Below are experts of layer 2 (counted from 0) of a mixture-of-experts language model. Rows are named router (the router's row for the expert), gate (a neuron's input weights, with its number), up (a neuron's input weights, with its number) and show model dimensions 256-319. Each number is 128 + 32 x the weight over its row's rms, rounded and kept within 0 to 255. Numbers have three digits each.
Before each expert's rows: "gets" lists some tokens that make up at least twice as much of what it gets as of all text. This comes from a sample of Wikipedia text that the model never trained on. Tokens count by the router's weight.

# expert 47
gets: " |", "|", ";", " -", " acc", "vi"
router:035192089146116170170170139161131100148155156138124124117108147103141175099091117101188183165143060134137127075091184111106186156094159141140144127156189079152154106106128068102126147139153140
gate0:137172091117067157150208111116158088151100193149143092096148142113128091100180135161113147140138167185195133159142108147070127129147167153138102117118101120120156219127161104156119046144129124
up0:104149085169110155103247138153142136181155139121113114108093134065090085127182105175123144132148159133156128121124136125117134141172169147112111141119121098104131171092174130122131095115143081
gate1:109124117118193149121159082183126120177175055129185155114172189084084133159085089165117128137154128127158171128055100116134143164190152147091094152179085173107101077108083135172075137091123102
up1:139184092094138077161157150209137082128140112126137075192113074095096118152112147155149128155147101127203148089158133141118115093125113172101165126189174122117104205171129122105129129134158097
gate2:110130103126104180144148135116085108119125067146062168184142134132090178140157155135081184130082131098202131088124130137162132107139068113077146120148154119088132127147161082064158135084095120
up2:121138144167106028115079123116184152086124087108182092104158083166088166128141099048088138072145100126070124079169117129120155174149118171121154109112173180150106144128112168122151122104122110
gate3:157171144124188199154104108159138186144149137059115091128102178124136162213122114164113132175132116160143145100147094117098133112065074132125165153117101124151113142179151120158108150126122173
up3:202154144084141129116064099075135123103101143128087160080155144134125153074127167116163068206135147127167149122086113121080171163147103097106120132134102075127166155128145105162174126173131171
gate4:110131117101100148101076160118146154126126123080123111131112154148163111129197115194163071100172155110140152193146138164140106148186092130167093140158107169115104117171092131135149164108107163
up4:130050115070085151208128124136119106114156131181094142141157150129131106155081118131108135129057118181149137106118106112090153101133143135138070137146136084139147132103112128149093077059076119
gate5:180137149132147101110148102161170103064148069130108098107117105062108115116090167110162143146142134082166148062120073104169139124073123115080169081122113110106149136116084105114140112111084158
up5:134130136167172133142117134163119099095116073136114098106114090112078129166153125108056149172108131089112149112106090135192166112087034178150113111174128096162146122135123153128118183135143123
gate6:150146164154080089123173144134160138134159111131123115113192130125113140095128175113146085118169117146096117098084116124103141128110117095128186108078125134115152165089032137104160156170078092
up6:156143115196111166112165123203122108129106124126132184107088144132129154112155119106159120155136164075144154113093111096120091132115137169106167086182057042096116130082178130120123114101100123
gate7:088086107120112152152112136056153199092114152126146059140082102169170188092126132080142152152115152108104104170153102144109126092172089175150142156130174126164144059161073114117180119156112107
up7:120108123107127137107136168102098080118120117113119184135141122105136126121095158074117137128121115123132092104131118130170156115117155182063145153071108081152115129119123135176093151151123116
gate8:153130131090081093115137128127195097053143055085163154098142144137142140147146101147101180161126085121156121096135079119104126056141161174174176133155141177131174174170098148142126087142120097
up8:140120186086124095119151120086148155166071142129111121128087167129102119134153111146121130111123165137149140121103161111102133158150089186133142092098125122138136134194112183137205159144132144
gate9:090141176038115136039120171093162189173152112129078216098147146096154079142116168125107116160060117156070153110119162118085160109093182115167128149058192144132117124115139110136179061164083099
up9:125095131088139090103146169157202134141124055118093062124122130178139099131185097169111181093157080129177067147083139162098102150127071112098192129114122152173154131144137211117157117178097102
gate10:121103126139178122111106128141167173149120157183129092128130147137177142100137088183117116177110141121168157139147161170134182133137151147174084149131102088117130134141163138149123139159097123
up10:115101115167141157154148135184130140158151074140172063144147091088092179139099145190173098127117119087152147096186063112153158083116133116105144120101194081119112132068109142077093158186078130
gate11:135144147185115132070116160086204175097125095143101096108158133156120141168173127152106085088155111192111159153102169168086149175159137106149081129106113152125132109159123130202074079156119091
up11:128136123161117117148106161137183081068111139151138140123169126109114165053044128104154127095156158093097111163125099126103133104108150120122136120130135124074131106123105156069112135102173190
gate12:100093086147087138132149167144143185099128105117151106155147126113194131106139161087131122051113167116079097149126108122188098120128122098152215078111194181107127142177082159094127109095183129
up12:196150234113123180103069111082148160211136125111133094108114142196141133104127137111020117121115119111147078173153129158129122154111113057152089107124147140113140147123127091176093163113127119
gate13:155145039168139126186109136129101111143146124168127133144112070121065182175061076167129148145155137101045099150128149111112170123146135203140166161169128083135136063074162099131135152124120088
up13:170100096123100120178156183131187139178151136111159153149171097121105081098123179126141084128156136178136127138185136126135102164167137081124057123124188126170153140083144165097106144153157099
gate14:149152075222139132155094111180077118099121115146143112169139165104128125146119160174105151138134138000164145173153096123131117071118118125207108121167113129124143115080098107071110145127167150
up14:096197109068133123153150137103113169131113090159121165071127131107133147126089139140138118150137148155138131150086132102103131130077136114081133141122119087121195129110139078118098117106121146
gate15:161181091105100135111125147136125110121137076095124175097151134124088119114100068175068081079128154124114093109132143137158132124126111083113098132185121159125099138164122137181120170131185127
up15:140154129063148120092136112126103128209165137125179103090121123127096120150138117105122105157118119132112099088172134126149169148115155115144064159139086110144109142138122094110138133106116116

# expert 55
gets: " |", "–", "  ", "|", " –", " —"
router:066178111150165197127163136133097100123088125175131103156066142118099127062100098110170155130136127110143154108088138134151149112084149146077135189178167073151198102109124071113160127120132180
gate0:151087149143140172182098119197184105138195109110088141125130135137111165106158112180126111139186131098162136171136147082132150150169159097103109089116111173165114149109123113137095112158072136
up0:148071122180113094084083157087172121126060153187148124124129127139150122146111109146111143125151130116110100140112133138164119136115079127177179102158122065122145115109151162088159098183160102
gate1:111131153107095168051096096054166157108092164138162141126098095110105149084070132090124123127163097131121106093135177095128149120084134096150116154099141101160110088139138096096062187098135171
up1:170116176163145185070191144147096124103099119122139166113143060135129134117105071139131097124119177103091152169124135148181115154126111087133148166098113083141087123145109093132093142115174110
gate2:145113087128142107131094125161113161167163159141146103114090097121152141116157134211143141089134138150087138089069109146163097102109115140113174088120112155137094169099116181124125107104123205
up2:174164112146147178102105088107153121143156090109130123157142114151104090147133114126148126131165131095164144177079142107152114124127103117128051126165099112138086112164071139163192130110114147
gate3:095117139138094180112126085129122147113092146157121108107111094138131122148194150144147111120151123111101093108131182111160147147166142118152131124194153081100113108119113160111080094091180093
up3:084078147226134153101121075137082136109168138142128168167136091161130099137137177128117110093151094125060156178101144161148128135155110105086112073068113129106119151089152162121170108097148098
gate4:174133163121102134126123101118153123174136147105131161143141101127112173169141111123104160049159110164173093159164124084053161152129102132160178097092132143098085057122088159146127102053141122
up4:164089090109154121110129111141194136134107157135134163152110090177161133105122093138128148082182126144127092121148118113136161201068131103099182135134101142101175085132102155118122133159140136
gate5:136168139143161157152188133162158117138107119113093194143105162137157139141200124134096214130135137077143111125144106142099044135118140176144162112172147114135152138151077096093137113130171148
up5:142151210088153148127215125099144089155159115101132132125107127091159090129120137119146178117094122116037115109127099142152152087147166175087127146121114087121153148125125143110141110099132142
gate6:089099181132161119141085121145089122147116185175076172192082126092155152154144201186132114166114120103190159170145181147094134177137135133123093170131066093147134071120101094159097130094114170
up6:171123108127104100105134157138155169114150112141130119201112124104161122146176070181168075095171128168100128164126108101151193144147151182123107116218147097138115177171127126162143149112135138
gate7:107093115110141137127171120111125138162099192087085138099197100156110106096101135073160179134127134152122064122138106128099165193186150174142192120105156115136159110129103102107113191082131104
up7:103162180109147105162180128095109153136086090143110135126137090109102099079094082110151148165062126116171124149111105095149212107154087149114129220055088129186113186048098090139141163149180123
gate8:145142140091100171116103121190132142146111151159095153207116134115108126100136101117125090157148153130129180127082112137199152130178210043163070216132143140161138118153147178122140101117095101
up8:140101099139093174183143128106117137153141145162103186199112098154103087083153161139115111133149166146099156141134132101153092098170112137186167099130062090136075141140148115140113130152117096
gate9:089162101124095109109112139134105139133151149178171081119103101105165155111118140113092136130129126073119097132129095194143116112129143133088150143172123119167136121137093097098109154170157077
up9:108140116101146177112081145119082143095159146159161142106133120160128172136176102126180161131158111117106123130170122065155114152088120137086111115152190078070110062128153099138166157170099118
gate10:135144151130154123102132140161175073152142147086184101139080087132119099106163156121102094122133102067094098107134134132110112094143082130123168107186086089116090103075133133142094198138146156
up10:101071130093105089170143108176104130104150209135078140107136115167140136085112155153125053163155110085104118058146160090146108130132131122122140093171178114103144122090169132141068161131089189
gate11:086080129084156160160166126128093117164112153116098111134143150117152102139124142087149149132131119119126153126148152115102156119111163156111128125147096147187179089109135130058135118176104136
up11:092115124137120123050099163121123203149092140147153107180078129124121159166178102166138119119136127166107132185085118163145089110087120121101171122121146098140142090143147100151132145096101172
gate12:108115185140085117152125154107171054113135133104159059146146131111139120135207072104089157108099102100098126089130075119120111117113156091102093126096129127101132157163164154141120122142159081
up12:109142173060161159168110183146163173167106128058118110087152099111114136124096064115117106071160102109081076121167111129128127109077088108155133138117140150153125134204110188066140114167110127
gate13:116143092113157111142131139152112111101089136131195098088113175168134178155149098138160160150066153057148116117162124150076125119079097141166177143135139158106090179121133138190115166133178114
up13:106103092042175121193066136128106122145139149133150102119102130120140135096090154135156140072093077143150115132166093134135173121096116141151120129093126133118113144151116109172147163098125114
gate14:177121116088134095143123107097162105145130134098102100090193120107111149147093128133156113137134173197135114166091206144082127138140056105167134141144144106150114190158107097126085067120148203
up14:123165114121105138136096131180099155100120113135155149122102129184152113113111097082145113101179110100091123126128073144163116146134137116143124084148139189104116110111117124160105171140095072
gate15:125164178084148134103187192157107152126135070085144160084135114138107108140121187114115178146130143162159112102156128117145128161113120036076121160186079137164085168192105158137145092097114162
up15:119071096181105064110130119132165129140123088105115137151158158123152134145157174176148133170108039109069177154040147107130121155103124099113188115074087130158120080108090154109125113130103146

# expert 24
gets: " |", "|", ";", "°", " when", " ="
router:074179106143129210138201174152120088120153123141128096119089129129156163094090096099187195143122076118166172073049127062157145117077123151112146150165152052149163101083118075099130135126159129
gate0:159178152162122060104092167086134152134125113136122141093138141082119111154157131153167130133129124179070136119126145122130103183114186145095118082115112084119167122099163155117146141139178094
up0:139158124169121137152115119132152160167122126174121170137181098086113095088109154132075100156094120169088140114093133116152102128094149182099178136147105111098134138146152165152095103111181072
gate1:137166179112123133125071076147098070135071088170140092087120148115170129165144167160167192195151083114190108170085170112100120170086135129091118172189174147121127127090169189124117182184118199
up1:142160107126098145159169166167149052101083136137126158126131074150126142114133080121110133137090137054119148118112055082149150134122151129095086112167105093128062099102139087154146143092135135
gate2:113119122131123087128078054124121091150114138110124146077122130157071143112100075143094173118135118112066136125089142122138222149163128130099111133124078160122159138131102130159103145118088134
up2:132113167101141159131095148126109112138152111097139079160094122135180171156094121144105091075109127114141137110108088109133190143176124142166133211139108140182069109100105171110102121133112185
gate3:115085160118057115134137106138096148134127112120076142124195130124098103174124145141144154120173186088136122181140093133112161109179136171169087102090108101095140111118167128127120126107153103
up3:121152142133051122167153108131146148164146136142181068104098111084153069125100155166152129136157139138138134135148159147140132141106128125078150148152137139064149157108120102108131132059143080
gate4:092132117131075127118122108083092144099174067132125140144119077084161154070088105120107197109175122097083095059136102153087141189152138170122186178185167151146092097161110156070157085151126136
up4:125167100102238107122132131150169107094102111123116123096123149090157097130091100161154134186109124088151115083150112122105114138141157134074076170128131137120132139157151176154140122197178197
gate5:147144143150113075188067114123163094138174151124112094124091100127212065098127126135141074106147104109107150151082157124141126155119106167138139170113094115164133135108145096165160087099104149
up5:150177145116090084205080082140132131158154116120137149094092099116121093125092119137181084133098103078118179109130063118188142090128128151080144080143126095197151103097145117127132033109157146
gate6:132141160145143166147107146099126140122121091123108124152089149113131135202120167136111146140105097114122119112163102140136116150096137131096137144092132137162184135164144092149120123143119119
up6:147148129069143160173107154110046111162081141108107146024111181140137120088088159145177122163154143173167139127166179077136182206107087123096087181116138145127106186086134080141117151156092126
gate7:087120139142162213122111181099102192096139097135156083131108045159173124132085100137121093107135108133179151090157095109142093141127102134093109167103197097085066094086122142087140091119104198
up7:155109141095157132125120079193116145162088141136139141103099120148135073066180191061111089109098140112148185113165179181127124102092120091092113139112060072109095162113124137141126093158075108
gate8:139128100143129109162080164130128150131116126103084192078092137084086147185167156080153124147106152103120115190139127093066110143138092093183105196159132097120106096117152074143120119130179135
up8:145139196220092113121085126097125089137128121109129166072133128112063120157128131114118150099157150194140136142122208135005128180158091101108112106145104146093072175111108158154129076095158175
gate9:081101177153155120097127111121141146068113164164150136189098025166124089110125148093163092112123027124132115103115094143141092085124099151079140117143158123105186101133164115108161142108150140
up9:104106118166077131127069164150131071134097131146079107138178126101133129088124118116110148123141060134122139122121171111142152116204095084160042132089170147098157140089137199131121160154176159
gate10:117130171128096138066094104135140159084100129145158078110126097236124186130138139071123111130113136068123134102097124109143126105146128145098134132139100089091120110150149127161156201170185164
up10:163116126127154164092147103165165147122104113130119127112083144116088133102158101066142161097142057118152181125126084136153132165122147088070089111151150186108079143125112134175157144155188122
gate11:124116108166167152151161141128112156133050140141151131126145145084101168171107091136123191114158127096104196143127117121084102122099127128151168120093113163132098092162136063154104106167150160
up11:130180107085090135146138147104176112068157098077110080097114120177165139071120139108181154096107110146087106115146117052151090129066168096096092081108068153139160085088161179109118121125166077
gate12:114112112125119097201082120152157173168098147125084079134070167180152088143099107092132162105094146074152140113180102117082066122125128163167171140168139163174150146146188111154116149110138132
up12:089099125095169180097121167121110112172119140159087183129148179048115141130110170109128074122138136171127116244161093154130169114140136078075125141076134104169160159084098099156152077168109082
gate13:173113150082170117085133129142149118168166120117120114146138110127193112088149100132128086157118127069122149114142119128202131139127139120108081153085158101140122161146160221124162124095146122
up13:115197162083125163125165180146142109146165165124135143096168100111146179090112123159108186108176138126138148123101141068138107122170088178139119112143098135143168132119069050144121141119162064
gate14:110099092148174128090162059162153224134143117089142199118143170131109103180186113188129143143136082127074137153083196153095085160157098148109100144090109134159154133135127156192083127107148112
up14:171172115045168138141097131179109098119184145132171119213126075153101144150158120175111172139134097121136116146150082146118117181139135133135165120087103130117105157095094160166108149111114099
gate15:139155086128163137098110121117148105119218106075156136079102125153168151110136085162121163138142142177108162114121166092120118196139167135125169026131090117092116116147099130152127117157128100
up15:139158098104149145136207134130111134082154130124159127137127087069148092164128143198100123138114180127151162127159140148101084112164148155142129121172097089136152098137148107073101090125081174